Experts of a small language model.
Size: 8 layers, width 160, vocabulary 8192, 31.2M parameters.
Experts: 160 GELU neurons an expert, 2 picks a token.
Training: a variant of Muon for the experts, 257M tokens.
Below are experts of layer 5 (counted from 0) of a mixture-of-experts language model. Rows are named router (the router's row for the expert), up (a neuron's input weights, with its number) and show model dimensions 0-159. Each number is 128 + 24 x the weight over its row's rms, rounded and kept within 0 to 255. Numbers have three digits each.
After each expert's rows: a language model's description of what the expert responds to. This comes from a sample of Wikipedia text that the model never trained on.

# expert 13
router:091135152152130090124105075093134138174149111159179093114108161127166136117146155131106126138131161082167123109098163149100106145159111143090133139122100112120128107114096107101131080116141108146151138113175106130178130108126173135133136155137130173150158116144144090122111147120119178108123151146093154123125128094134131111134157120123108134133106109139190151151110125142100096116153157130115094132102095098132125141170106128146144153140125130106128126139167089091152100131080148
up0:121103120146102077114125121110112133138101137105099121138134129129120135143125164100110124095158168087144134129123101116105130098172114168131181160115157141155177130152133134110089101146153126139141101146106130085112160110135127158108086141166159156154137150098129135091112175083130155087127162140146126130110100107117142103107143134160113145134120135165081118135170092144085133139105096094127135103161153108091121130165107142157118075125146151160138140144187129136115138136097122
up1:103131121085111119110073102150115109133104136107127128142130100114157121104115139127131115114077153133103115099110159108118154154128142151085147137130117094074127096141076144124159114166194176150124127138106179112160141142145113153125156137149110121092121101123155124113098167156094135144156105131120149113148085152137143094098127130103112112166147090155098146125107094133167150135098139126113121131147140133169170186160111133132122149134128156131142114164142141151122071126118103
up2:146116144126109135113154092079117130133114131138165130155121154157099141092127128162091096122105138132142144124066109114124150129160150153114104114168148170123120106174131151106109124101157111118192137118120134116129117128165135140126085100158160123086150112132141143138121167109112119150085134113079116126153164089160166154101099103120128123104142123122136116166124122087085122111135118083115177159158121142108115136126153105131129174100124124138159177176103102100136163140144135
up3:114139125126121132152134117152114130135118093142139126157126114126133094132165112104115118102169128099122099125128111137129147083111094197122101159139101101118116109141134119142145148103147105126156140117137148097114108134121137163106129151134116134156118116150099119165129102107136115128170117114125146156119119141142098150122198105096072170114173069085104159133122142125182074130122145105114069168097108132100170122095131170125129136128157136134126063117151127148133142108108165
It responds to: Noun endings and whole common nouns in prose, often plurals before of or commas, such as -ations, cemeteries, services, areas, positions.

# expert 53
router:109132151143108106126096091083111142162131097147153114105163133123163105149120153123098165116143151141165145136117148147129099116151116138118107139141113116139143094099094083170138037101132126163128142095158130113160085165114138134146114147159109152142164152145129111093187146109115150112124177148090144151151154101150109106133139063168113142114118129142117139139143121128106131101169131129150126132100148136129144141155124089143129149126085157114106141135127075108136122099115138
up0:120121118104127091115108101081145090110138102082088099116115121117157147135128115119141126090115111117156125129127165157112128141178129142092141180136137110103156127128147144096091138139102122143195122107145116155060118171178112148115136134076177095167100140108158094112185144132111148128136146167096145133135148158165112117113114106154102128136148110127118138109141161073154135120126141140124149128138134149114142138161132147109141149133115073114127099116124117143139115094145095
up1:101123174113161119102141103112119110155086130090123158145132100152134119155120165127171111099180147144154117126136109170112156148108120121080145103135137070129126126139123090107140131114112120145088155106118111150149180112111160122108122135141116119142147143081143173102108094132091141134157125132143140143124123147108143132120140137131140134126135106143140155074135172145144168152143088146147097090113116121142114115156104131122117179068131103126131123201130080119115079105140133
up2:107143187124117116121168110122144130166124127106119125151120108150093128126103125101109133104113177126152115120135138098150138124143087150120161157128114091155134133098088109116125141112171153113098144106138145129086083120104150139145149109118119146152134160072100158165157157136141182102136114156152169114117150087173150136131105132138120134111078127126139127160159089131143139132179119168099157111128097102128153146096122136171118140129153124106127132147112105134113162048142135
up3:106126124139148124103111143054164145152132133134105119168154132119106113154108115129119099068169127125166136150127179153130086142103112165108108131148128104126140156112132145136135124106111156125107104151140080140140136141119159127092072136149114155148129136102119136091149129111155099123144155109082154149161147142136105115100149119145097127131090119131123120166135155155088124070137173108139158107083130116083152117160145152111161142112091161100126087117112151162113145156116142
It responds to: Number words and quantity or time adjectives and adverbs before nouns, such as two, several, many, later, earlier.

# expert 14
router:137133115148150092135121110100160133116135129173160090101162134107165142127129138134091150098136133075130139110088149178134136162113136114148129099119104115098155086120120113160153106141135089139138141094175117094148078100138129161150110152139110128145156104157144096110176143130125164125110176196115144112123130102156093129145144089115111124113093121122127135145151102152140113145174106097109106124114113137120125147153096116126147151117096134084133139147179107093107106163150157
up0:123114109129123116156113125098103119157085081145124145142177124120114110126133143109085168134169091075123128152147117143124169097106108113151126123146149110089150125130158104122161086132110108097133116145136141120144094103114113131158119117130174161094140102170117108154115151091117124121125140169104123129145132088098127122124153157134143134102133093112172125135139112104105136114121132147145143149083148140138130099147151146102051136096095153165115140188143107088152178163132141
up1:152115125143122139101123137149084152130126164117122104128081168133157141129195094118136135131167091137126108121167138129122131116175116162081097099106161104104133147141128111136127140188122196163154163084161132121089125154158123105113118067142124151072146116118121111161119133107161168167128157125093118171157132114133157127104131135131136163122118135111154132118154118125133146098169139103149144131109145162114113151144152158094104118121128135129085121124088145134112117136143127
up2:123104126122122083067148170112087136161137123119135112149131184166104156138129110127135165179110141126123158105119149109093088157179122166119148137126132116137190152110165103123089096128084116157149169137101140109098119171117132146122099136133123159073151133103147110115157131156118135113118141160156124122123130113133154109136150139161088112113132139127110148113142097109104099149101111101104155134114110160109125142109118098174105168117101155133154123156151141117164171143143128
up3:096143134168168111135143076124156169119115080161144153150141092137129091152134120090117142169092146091140100090146077135111096099127130158139102110121141147132129139118160129121163145076104166125103125110141149132146083113126159143104166131146129145132109128166131105114140095094112108155167114117127194139143120133135128135095170111120128105116130151100122088179138112135101112093146124159121140170088119144086135151129118152083140134117126120153156116157143142102169135141145117
It responds to: Final pieces of place and personal names, often before a comma, such as Quett-a, Nova Scoti-a, Palo Alt-o, plus whole country names like Spain.

# expert 51
router:141151140126148070149119111110122122119134112147146094124176174109125081122094146130127139173173183104155149104102156128143148164130137111109126095130109109143123105094145098134150128112151110119145148105176120130155109181143159157144116126136158131137156130144121115120156135089112142134098163147090176132096190144146110109135112106145109158134145163134124155178124106123098104087146127136132114154107117141144145131163072105097136140115086098113095142127149131097104120125101162
up0:123136092157153088125107146147144071113118126157087117070146125115125094135139129124149147113132106101135139110142144138156146076112099170081112136142128136134172119143109131150114094109177147128101128125129142117113074126129128143119131141149095129134143138120127109110107126130117118169173154145098181148139122126154109122173147098132103145109176133134163152119105079131105154148132144153055118112161137189194114103123133116119109122148094156138171135143113127132154135130124114
up1:081127119142112117119119114135157150195150126150124119132151111123137134155130108096103119159146133110111091117120134150083153107161112134155102152111143121137149085163162078139132118113116150116146143128097165129163132116138119129138149160169155154126149149141080110138093053108112091135091105092164120137129120117138172087104141107126133123120118076108138153137139090115107109111111130189128145105120122131132180123132098159077102107167144137116111171140097132104131102124129140
up2:130117167158121120116115083144077152127153117153133164103133093140120143101155150115101121137136151138139114143131174129119104165108089113133125128113140105122128096121136083123092099127137107164162122120089120134073128095066130162133162152120137131135146164111133109097158134124124127108126136138089153174120147157129120165122118159077109094134113114193153120092180141164142121122120139163094138140109161132127101114123118157181157153110105099165129148180122135121158117143140136
up3:136086103141120151134069117084170100192147141109159090123141129134149143161121160139114134085166148123100159116119111116126119163137123098143143156140094160145125141123090141118120131094152094141141121142156116085114152152135152140123095179115144107146139158087165125107099154067124116155160106149104127148128093134087150138116122105103113137108167132104162164156099157107100116120120142124093123103132108131123112117176152128124163154094111099113145124105104088139133158128130147
It responds to: Connecting words inside titles, lists and results: of in "House of", "Battle of", plus featuring, defeated, commas, ampersands, slashes.

# expert 63
router:109157113141136098161109091128150147116133100147152092106151143106166114136115139127120139133142162104148134102078162157154141160127132105095112115097094106146142101105108102163144102127158132149133151092164127078157118168143150148134128146094134141133155120161136106089154170118109157118112160183081167112132157127144127099102144093149143150126133186140118133170107100145097107119167132097167134147109135107159160141143100117108139154106082110138124120159156113108123099131132164
up0:093125131117113122103139129124123106127131114140121099126122148068094144085124136127139178129161148092165130109130174139076146102105142099128125116167120134106140126123125104124109113165177183153181146117116111114148163122108151159155109174135099137155185144153157156163140137118121118110121093075119157101155155090139114113130122144134147149118113128144115157122112121155139083123129143135142162099138171186124137126127113129114161141096129140113143080140147166104180137126103137
up1:125139107152150164146089109109130162140095081099131105091098081140146077146127147098138150116134172100110128120126131124164132126140116126152089132110129102140138127120134131146172108142126162111097139108135153125106147143133111114168067121164114115157158141077091157109125114093136105088120146165123129081137113133164107121163122092130148106148114085139158124127082132112124098106155118092140155136126142126167162125186126171138138178126107115129111139143131092108126082152148140
up2:114157132141170098091111128109132127101118132115189070119141141160111114102147108109129152167084157123164118137147111147111138153168126135121100090145119157136167094128120101095150159137108117119139144130116119102148123162141177151170135127117112149142095091163117118050123104149080143093121150119140135127155119106162105138123146166133120161134144119122126152123108163137127169124130171158125121095146109137137134114151108169128146159136137172128101147120152105118088145084085148
up3:158100127163118147110135096084167155145107127084147140145132131111151105139175163118096162125101132138155080156150133110091131117177109148125100117170106116131117111080175094096138080133112154155105141099195131103094143105131122128113112121088141126137144130150160124147109134102125129135144144150131146151083129125145150162101121130133141139143151100114158142116129092102107129116188144149178114093147139118148085122102111146163077122112124110159136131150126121110112170148130128
It responds to: Three-letter country codes in sports tables, such as ITA, FRA, USA, BRA, plus word starts like Pi(oneering), A, An, Al.

# expert 47
router:122155121134159123141101120117131122145111117154125057121150129119139112096126128142076151103165165119126143109043129139117142160119130121124106127106082088138109102102153101115134119152122114142131164099143115110123099158163152150131131174111175159135159126152127085101165124128083181138140171159102152097129136084163117102134148106126126139138112182133120141162113121147125121130160127107132114149103153113128123136167089154123130148117091155133129084164141124102108095130122157
up0:117117102095108122148103090086118132105114096120093126158170139162123139178137135092122106086131136151136143126109133099145114150128124128115174095162126130087097129148131133116111126152109148131150160127150137099131154157119148154078146121149130123144124090150105149114155103132121131132107164122147175109168127141141120128086121106138131127110149158155187123111180145153120147115140123094097140071080137111096123085139112099134176139137159101162117131123169143097103104188104131
up1:143134197131141101078105111147141149135132109129123131129121128117157103161078144151108157151116121122124150130123123144098089191129132075140128142139072093125114148154152130133132137141121125131144129147132147165089154169116136122108098130180138143106169115104120120112141119107135088116142115151094158176069132114122152168068140090122084133131157150125130122147145059135149148120148152095165111145134129133138108138113112113145159113118125139121133089134141082084137135109115128
up2:075154137098133150126079115118118111134175109145083125081143124092132092116089141119164144097115167094134153107125175119061125086130136139159151152109141171142114089151147131131143138120102100134159124127139149116154109132156136155117124131139122156143141075167077141126097136104139146105102167169123142170171123130101086114152125109112144095112075116084085151164137122132118124109121175131143128117106154133133131121099120161151112123151139104120119146155113130120127122134108122
up3:158155134128140107154107149094164128111128115144091076152123147109100122105169119128083144141118098161154097099170152144143095165170132097093132175164148144162154149126106124093118112099125162142158094132117134114118123111116178125162137128109113174133132103153148140088172098103140148171153180126122131127127102111137151162115138108149167154115123127141159145085123144113132144143112108113150142137101115116157125136123089110194101146144119135128100127141122130140145130124163182
It responds to: Given names and opening pieces of surnames or place names, such as David, John, Brad(ley), Can(averal), Had(erslev).

# expert 29
router:113153186125103106126100103102101131158139120175144123128123149083146089155114158103100107121136169128162118127125135141110114153133109130096115134115083130114138120125105116110108147160117144133173146118153107094177132145104143136157103150125186171157180124165136097092131141080096157123170153133107136156109166118150113101123137096160142136142098138125173167129115122111085145141165152129103119120095090087122141117117138139133161133123120130126095097153139131119133092142069130
up0:129147121139161122093138150127124108125141164114140107144140170147137144097117103140095099108136122115143149114149135111131117163134170152108101094157133108164133135129127138159115128140144136144135142166097102121107112097170155114078139115118114165125149104155143146103134117101115103094088143126160077175167118133114109152113165135163121106104169191115135126109134127089136127117109127102123127156117127082103117132113124143055113152181144117131154158165129126125149064073094137
up1:098102152132152085120097117128081150147127161122146118148122202136136134091145132089083128096139117135161100125144141132128125143120071124112123130134113135113123143147113126172149131156158123106146124117141147144131148151107106086185090148143091113109102125116183109124143145121116130166159147080143128100160164105120101117154083146120128139129120095130128150058148131133104164099146104136147110136192139111143125149116153132082104138129125141144134107146119096113122161084159138
up2:089173124098111126163138120118108129097100110125096121119139131148153130117110184072165125137111113112125134131140143138094069186158132150138115175107084116129145123148162106098127114156145141116118157158143135107063155112130147133130144153107114081150134105127125150088097132107131134157156202119127117150133097095127136161098127107148109137087099133143102104111130109101097126112153115148094116107122161144106139152145132179128153123095138137116119149150140158155146102110101102
up3:129116172103098147134141081130106136140120165102169145120146143079117155130188124102113131115122181131128158128111134127149161106152101152088104109123109163120114130120140114117129141134097138145140126167106155089146106120116149147151083166138085120167131112166130114131131135071114138108163123153107173093135163127100104106129155103198165105180165113113161135114075115093111158110113101127135107079144142135120142130126135115123100133140164144122143133133155110114143132134145107
It responds to: Everyday content words after the, to or a in running prose, such as addition, such, said, use, make.

# expert 12
router:128175100125138115130136095129142134121139078113146079097136144127163133118091113126086124123147167136124124103080158161133132127135082123131125145119102103134142123133108119145136122112124101135172157089163112080159115151146112150152106119096136151133170120139154126099112186126072116129126163160115154121098161095133116094094144107166126160136111203174107134152095114145125117142155158107158156135105127103150126148143115103119127154109106100111112157143137093136098105172117147
up0:116143143137148149092076111084106139123124148118140164141164155144134150139109068115161062149116116127107096099123150130127143139087115159118154108123123092114109121126128133096130125115129121123168130127156170132117138157108107086042126144101066122125098092152117154126125147115143133143123130118111134130130147132150117123088175096136125141150090118126108113148148174103117126089099155144097085140113098100133139128107103133127113115112122153145176133146125114121130161055121121
up1:124149153138127121103086153151119105111131098123123092123149125117120110122049086131123118129177146157136111186151133128163127148127127139142132139121137150101133107141127102117192100095127132131140110093144100171100102100135142135122115111085106103148135145152137119078158148132088135135121168118132127134122163078098142072120131136154128089137140110117124094140122172086105097136126110106144064158120120080128106138136146160118182180115133110089121147149125134134130124113121122
up2:124169133129151097125152121104139147137125108181155132114178144129180144145156123145105134140107121125115109099104132134174093132160119111121133148140096150131156113111141120111138156106097112052152154074132116147126150161147094086179134097137126111104141128172140130115086077114140124123110130103091118106146126118125116102128156118128135157176127111093123158093107151123145163157119145131096090162145085123132148101116116135144122119135080165142149138171134141130111121188106120
up3:103105139148179114140091153114097141123140088138125109162199076140123108149102152097100110137108182128155101104118100092098136144138175093107133148155179120148153128116119135124163144162163115130097127103130111134069128101116098138155133118143135131130140145111121137144144161129127155107151121131115101098125130156116130132148169099148069129145106112082141129128116156128139137147108089148103132119132120093187127170157149102100166122128111124109102154140085130158144141130154129
It responds to: Bytes and characters of non-Latin scripts, mainly Thai, Japanese, Cyrillic, Greek, Arabic and Devanagari names in parentheses, plus stray spaces and braces.

# expert 39
router:110126135136155123104105095107129126139161139167146087110143145125137147107123112145100152096142149078138172139094139153107131161109118134137133122111075133128143101097144102102139081151136072149147182120178121128156115112142136135135154176115156162145155113146151100115134131107087166127153195159118147113116123103177132122158148071139102127123095122107123127162143123128134118112168124134100115097103117109126125139156101136095147160120081152100125120141160091100118097152126159
up0:135112167113087115132141110107124110131114094086084131119131167100139120183156155141139107154123134120152127097124133127115150113110114178114168125128103148108099091121100067162102118152151139111109137165153145139102158137143114187150127171073122110160108188144138166117134100117125161128122196124138114145136123132144101144119173161122156117154117118148129138124108126109107141095160117136143106120141119125117133129097095098152121123121119132080131168134102085091160125158140151
up1:125145151131159128125099109124146080158126127166071101110155116124128111134083155159089132113106175108118084142079142156113110150137147179105117134120140132148126134134145119135108121062139104139152138122164119143146133111127106111144137144154108161150071088100124121118124122152117166105130132157146136156096128164135133135117139153129158188070080105172106097110151143139139134093117155106155138116118106140122175177115112140125141077116113151111136142136139132159133112164148116
up2:068139136145130148082129173113131123141146108175153147097148148129114121092156138125111121124137082106125150088126115167124106146140133138144155138146167104115128084150108106106148140166140119115127131097129145118127119111123112123113112112131131128121105088134143149140167132138106083161153120120097149134118168157176157093078102149092121134145078114123076145174114137089154146175128104166142109143113093107123111136159152103115134141121078133133146113120128106122169139115121202
up3:126142112115099134101113128111143089085122154150137121135135099122168140081090147097106146111135122138140103116151166114153150120126107160149111127112127113105110152116123095178108130095153124083130173084075164115120148100129120109087131159111139166124146101072175166141169096126134133169145106137121128124143109126113152119158130150121128136115119139156139138158143139128155117076112135116149114121112149134151119179070121198105108193098111152118142130137160111131143132137118134
It responds to: Final pieces of personal surnames and full surnames, such as -son, -mann, -berg, McDon-ald, Selznic-k, Johnson, Thompson.

# expert 57
router:099119114150153125141121083092152131139135094146147121151131134065175113121132106138094123110190125116125133141095180177173129142142121106098108100144116113125144120143105097125109101107141138136159152078159145092145102123152107138105104130115129170142125117143124143092140150137095116091150132141106136096123153129130132126108124086132138151127098155116137129146100127129117122112139105103155160109116142125130147166171109162125179139065103120109138085203122122136102123165159163
up0:117108143171107101129126133149125094105133154160094156126180115112117155148101113154134098180137182124150115108114144099126107165100103130167118129142172157151137183121092115076128144129158092097174154108104130113129185116096180160117109156142124147106149116170149131095152086138097091114099126122141109153083161093135172106144093128135119170126134139101094140122146122128120142147126133136166108115121142130112144163126106119112127109152130155140130128117130113133134133117080128
up1:100122138166130122128133141142136079119137062106114182123181161120126138121080134121089090136126134087094126133158114105121158129140130120143154089179127106113107091111103122090116104138150127136143112133152154114152111099110130100090127141127129166120102090147139095142152134164124092107133105144112128114148113126138110101130124129153136144150132129143120127097169163101133142144129139075175117133114150081152138154164139179100087117092153099146135103160125121168141125149089172
up2:122149117134121139161140120125139131145157147149128085118154146131129143117117111102132160129109052147142115119101116056125116095141157136144120100128120131091127136156139089125173108150109127130133117139124115132139175083102108107108142145156096143122119142073157163127114127129181112139122164127165121121121157089149157137089103153100096129133123129166104145154164093111102113152117132113113127119122145124128171098096146121189113177114141106170091151114098119134110070131115165
up3:141156176161185171130091085121144126102121132118124133154169168103114124142114144072151144134133102127163128133097119147161130104134118095113117151133141117127051120132125098118116113072123129135118133168149126136152139071105116099124143149079111138118067124134168090108128096135113130131098150148117156148155171120104110135117152142135119140101116142170128149143136094109152140138124093092147139107131115109135104166148158129139132139147089144111160131173102134092142121118159102
It responds to: Single capital letters opening acronyms or initials, often after an opening parenthesis, such as (C)FL, (C)NR, U.S., Henry B.

# expert 25
router:112154153135124064147105070114115117145166112127118128124158138093179157116160097116142147144131179130138112106118175133147129151134122108117118093110118118129119106102143114151156083163133136135117154109210082094163122142116155145155108111135139150132159127126124136075169148118108133128158173153107132124117151137167099134098089127172126143152123134161129131141139117111097135114147129089157119144129117145134113141124078108127095127073092135143151132177149147133095135115121138
up0:137129110137095174120085127120061158100154137132130084088092150110157135113131117139134124147120137144150121151104157144181108091127091147122143124156132139151135090126160146139161112077154210127111139077121121123140138109131178086126131127194118160142121131080140140110089090150110119140138145150109136124134088116114130121137115105109162181115144129159152125119119081100106118131121110128131103129129166139118140173134092101147142108119133102107126149149157122134123106123146135
up1:131138141137080095140122106125123122149178161144157128152133109103180119123123092144120129148125139096129108112123172158116112167086099124133121138140116122182150123087151132087111133079162102143174133144104111176129150138133119145142124161159093136104144148148095129118172136153114118128167139147083116134115107125141112131129117115127111146142102086137123186105168151116122126142112128138108118142098064132151085124152076111108077137120083144111108100104118132158091157142142117
up2:140159137146121104113085125112152098154136170118165136124163050183181131159153112076123129138157137076125106179115104111124116111121184182118124132126115115169116105125099109147145141116118139119128163099112114132160142134127095087145134130159157154116140123106116109164122118153106117128159097161091131143121123111130092126121132122158140136145143115136141159118121119075120093117098170115130166113101117126117163108103095138159110134095111123081101123134137124119108150124085114
up3:148129113138126137099156093157121121124120101110148108150167154089116132162116069152123146135124127136113094077126119206104096155136132114150131151089129158132136137125103131116107103108123148146095155127131106115145132164118118120142160135126084115124153178096114139108123156076128133154144111092131147119156167138108138120191162149186106136089082104127130131105125110123136098139118154141144130131130172132174115144166124135113123144097136159125114149138146164086127097133124069
It responds to: Short word-piece starts beginning a name or word, like No(table), ben-ef-it, Rodrí-gu-ez, Spe-ncer, plus the preposition on before dates.

# expert 2
router:098163100112139138136130095102100093130123111152160096150138118101132109119121160081117120120146161107157119133139185145130116169128137126120153125133116132141088105107113100113122116113122151155139193115156114139132129114149107184065147141138114155139146105155117154115131138109135133078100165144132168130093147121163127084112122079146090127105136103130148142151136112098143109140117120115134138118130147124144152163179128101130168210073129138116096129156126118117149098166140135
up0:133122131120135166162094067139099096159104132066155110176137161118140061133126122145108126149127103113065115142167144144131148120142131085108120140124104113131113093151111149123138126117122138142141131147109125076073127106115137117134138107145119111152125168159121141125109105118153127125105137128107170140118117127114095144157109162095130179081097121137188165136090133143110105125104141135118107176144115141111134146129103153146130153107169146188126088159151132123130125145129126
up1:138134148141110104153133144094150141147120125100165119156136118075109176133144125126171132128103121119104142119136148144052137165140091122154150095102159148123141114065132122126148132147155134159132189136093155102152112121109107101138095127119124106130147160128127126162132160136126089158137126130126120110186108118136142106128145116131112129070135163136116133122130118165167108159101105140122156180123141164070141134129147121107156172116131104111077124159106119126112132085091132
up2:108091081160153113156103164177127107140144067148140113114148166144138146130121093123140132138127092122116123145137134107123079118173119131136115134137120074138070111136129117118125141126136137130139155142143185113124109173127172130108090127105123125111106102118117174164108103106134098112161154175116135140133096104114109142157101117086111120113114117131140110156119127139106087123121138182118146140081131119174099185167110114163139112123121161155121110110101082161125146124143115
up3:107105093132181124106138149142157105130148107159119110129116156131088129148194102124141128148141078121129101106143116126129127153148157106136142142151117157145165157088137099136108150122125174152076177148148103117139119133100161107178151098143125129124118120157135098127096165111132154094133165140145129126134149114163141137140150104144099139135136071100069158097096103139111119109122148082125151141088128112088145147140088175101135139155150132140149111174108131116101130107118136
It responds to: Single consonant or short word-piece tokens inside foreign or rare words and names, such as Po-d-gorica, Tele-t-ubbies, Des-c-ription.

# expert 24
router:116175141127139089116107111128166145121150115143139116092157133113148108100120118142106147092139162131148171132092152130122131165135135140082111132085071131102139114098141114121149122136120100158135180099174125129140099114167152158152129165119146148128134110131133085102156165106158177136135192138112160111118131103160122129115119083137081146156126161168120128169128089133123094108156120101143118131118128130146128135161090094094137158105082123112090113135153090112103116122124144
up0:141137095158129092124128135130131090103134159130106070136136135130148137111102083143133108156114130152136152104125105141133138146095134100059133134097139151148148148106150168188109134133135096129120151123168108119068108180126198127123113173151162128141152148136139139130159135100141115131141103177135092140128157127146099166099132113176144144101126137120131125166124115126129154135146135112110102115139146120122107141147048118157162142130081164110125145126128126086112137146152128
up1:096133149146145100122127110108127146139151175163179116129149094157085135129088151131129161139143117148177142146131159177117114156109096172081144121145114159114153130144124138112118135178167100189141140100110098124109145129145132137109148152139143144151143158118137112122145122117125159140132083161116148043126148118103146124110149124119172112145142144126108136138143096160183093110118134153141138094148074115135137096105101104124115117137082140085123116129134139124139164108119118
up2:122129155084139117102077121078136160163113106145115141153121186110108084136141141134089170141153103136139120161116112126103150148168118134114149138195115109145130138098079100135126126140161125153130127133137127120089102134144115098134117126139118107077163104162155141128123098189149134091141152154066100107116126162174090145124134127123144121137169115109129135119108108096157107139139101141141107119123129160128111114106106099137105121119097158116094191145104128119097143122101121
up3:143121140118104106141132082101115147093124147183113122141164105133101081164115162127134141133149120136131135152139149128124142146132157110122123135158125120141171137152112105125163082118147109176147122115122146121099115129131114101114121146123116146147082125112150133125185143089148099098111134127161122125127079051097105132132144116169089190077140115127154176146108126141144099092156109119099135160123171099104124149125106160172137118175105144130118134116156102160154122138133117
It responds to: Middle and final syllables of non-English personal and place names, such as Akh-med, Tiru-var-ur, Jo-han-na, -kov, -nik, -ć.

# expert 34
router:133168090115135058162127117059116088106146091121147119094121147122126134113131148102103137123104151100108118136092179138141167157153074148128125085130104098114124083098120100095160150137120119153138156089144142121123102105181148105151096150167137127146156113141150111088152156117127148112128143183110138147133136117127143125148175133141112177118126164135147148136122125155155119160117146117151100141099093114143104141121106135156086141092104135130150123136159132102129144142130157
up0:125090086132118137106129141099066096116093093135140139125149119162100118143138114120150133130117110087145129097137150115152084157147125118150134118107091112160114099090112132150153115094094072156119090111148148145137123077139087152117183156153154135132188137153111107129153158128111127156127157123132088130086146137136153127126121134146120096168106139132153180114096144083105167097135171129091118126122140162117106121135136146099140148112122156163132126167153126122134145129164147
up1:132129153107153110112105119123130074113129177112135129136120148103145154122109136132072139117138070157108114081136125107124139113154102146156109143095177074109130119143143115094145100136148150122120153124155159148106167071112159083129122147131144119164133096132121145116143181147127104119148096132123131092153178096090110147129108154137162153121106139105139161145092173130148161098113100108108118131136191098122119135163174123128155141087163126127118130146121137097114136124106134
up2:143166108138124147137104116079163145104099124108130139095094129114095091119143077073124177130145129107136133130113101138139170152106103144148147119150119132121142116086129125108174126130142167131083162120119152143107108153123184145086134129097124162107130153144093110115149147142153073135110091160116140151126140098157102100113120150152107145151117088112169124101110113123088121161116110168109109131080126128142151135171135134141162102143169168123155127142132164115157114164134123
up3:140153139139134166133148139111129134138151106103182110134117127103149162117164159124118111143145088102104136096147157155132127192184098067142123097143165109102097074155128129145139125154163127160139125129093123148082115093141140150137094147124144079139119093151167106122108148140150132104134087148101164126127130153148110187114145102119160156157131149102149108120109109142121132141092117135098146127134112163130089186163123115147109137118100113089126107112149145104140123125111122
It responds to: Syllables ending in a inside words and Romance or foreign names, such as ta, da, la (devastating, update, interpretations, Goddard).

# expert 37
router:115137131137136083071113116094137131110152105157155098088129164078114142076128109102088120149114156144183109079108154114154133103154117141144137077130121087101157115098126100177147115134157125155155137108182128120129089161124153121121110163147130211131121136141105129140110147114147146094125153115127171162123156110131085107134105106134111124122125151139149150179152135107150129098149117166128131106121107143124129142141133122093120150127118155096143150125135115101129114142116162
up0:151129178156114177116120113069144120102107140138136112142174120128145155141116155087104169085139132152104089105116129122109136102161082131173115103142093121143110113176157083134143132140127128096131127159141166159152124127152102147170120135170162134125121100137149120142131083134088099122123095126138121143140140145146154139089091125121166160074101128100113136154164179124131113114177115137089111105141124150128145117100149112135133178106090111130125095129124133102112112126152123
up1:138124112164107166126134103121110089116149124134141085141093153145134125146107100090146143126112156117111076118102136134150155102149135148160145080147126106139141141113133122165113111094147176169174109143135148133111162126166100110160101158141116130128142153143145128152115067135131123133097144106103164157105149152122142173048133131151123120142127083130154115119127118144140121102119137110117143154140117107153107147166128124133149062077152119110167116117126088120143124107129191
up2:137112097109065142122166097165124113112166081100141125137129106123069112128112138120117132139129125123159131177110121093141137094107151166146098137164131067152124098163132132129100139141107152131147100104122088112171122130149143121156129107134152153139113132124118063127118132161101109095137112131134159135123147086131126142158115093153108128169102129162180178110099126171092099123139155142123096138112136160133097143144104158124148125120105171087130130122130130121091135123158094
up3:135161123205114153114098111113086112100152124119120121117141121148160148132159129126134116110165147116122110142118141140163161179147116131134117068102159123141116131147108091118126116081138096120154108148107146131151166162130057092129121088121101150122128086110136158124141119105151078085125146145135108137086148106131146117136144131150120120145088089112141120143166141118137132105126164162109094119147112087166164150100117120083130159167125131120162172116098122161129128130144120
It responds to: Final word pieces forming adjectives, adverbs and nouns, such as -al, -ive, -ary, -ly, -ty, as in initial, progressive, empty.

# expert 54
router:123162135144116116124115106078130145138147149130134091119129166076163109134120160088154109123142156125118114156133139134137137169167097109106091136163036094148122126112123105143134100149154122115129135101144136132140093142108130127127107111162142161140097165162158095080155121102109157114154160122106155133133167115124112101105141104145106133083150117129146140114087109126144104134167155159153146128107127113163143144140068165130130158108112175134120148154145111142087092117119126
up0:157135165116120120149123084079101119094114126128122069156102187100143113126126167111165075142091162108128140105124142137123132164130133117121119155146079109159106102144143141125110138158094136135144137143138157079153154132110153106133081137174141132087120091114140123119105144100115142157125135116104171122113107132117147109082120117124080152108147147108103163131116143123131114132124134136117137147147167113162140119149117156144151170168118081153130142164104156142110090150101079
up1:151124157102084138096144112115093122078125138147139135158153114131145179173159159120126119178162136104117050095077117145115178110122135098117091134126116145135162165149085102095080110148101129129153139121131125128124079151121115150129120119095113109145143140085139154130158105116103134163130133159111157101144111124079143137113120102130111168118125136105089130141156153156154149118079131150106133133128139147141104171130150132174115131123106128132140094135126134085156106132117136
up2:119084122167126105102146147090139142123092098118157138140168137123112130173134108134170114134177131133120126142078125079163148126164130118081123088185121163152106156087117114125124171104177119130131135123148136166141111155126169090096121124118156121123131101122122125165101114122139122123136098155114150156122111137111119119116114141124138106164145061166130144127082117149153120119125072148104076148112115107119103142151070124151131140087096110126138141140122129126120149089138112
up3:143111152125124130111157109160157108111137095115114116126128128100133080104105121116137170151160130128128095145128133121147109118091120109184135128140104131146128129124107108097172134159132113102123106100130161146132125141160110067128135131115141152139126145157124132100112138147116101102141157088135134162090165109073119099105129164113157142108118150172178171164133080128099136143104143109118101106116085146119063114157168127124118136150124114142106162189134107152115129162137188
It responds to: Word-initial prefix pieces inter, pro, under, super, man, high, and mid-word r in names such as Se-r-bian, Matterho-r-n.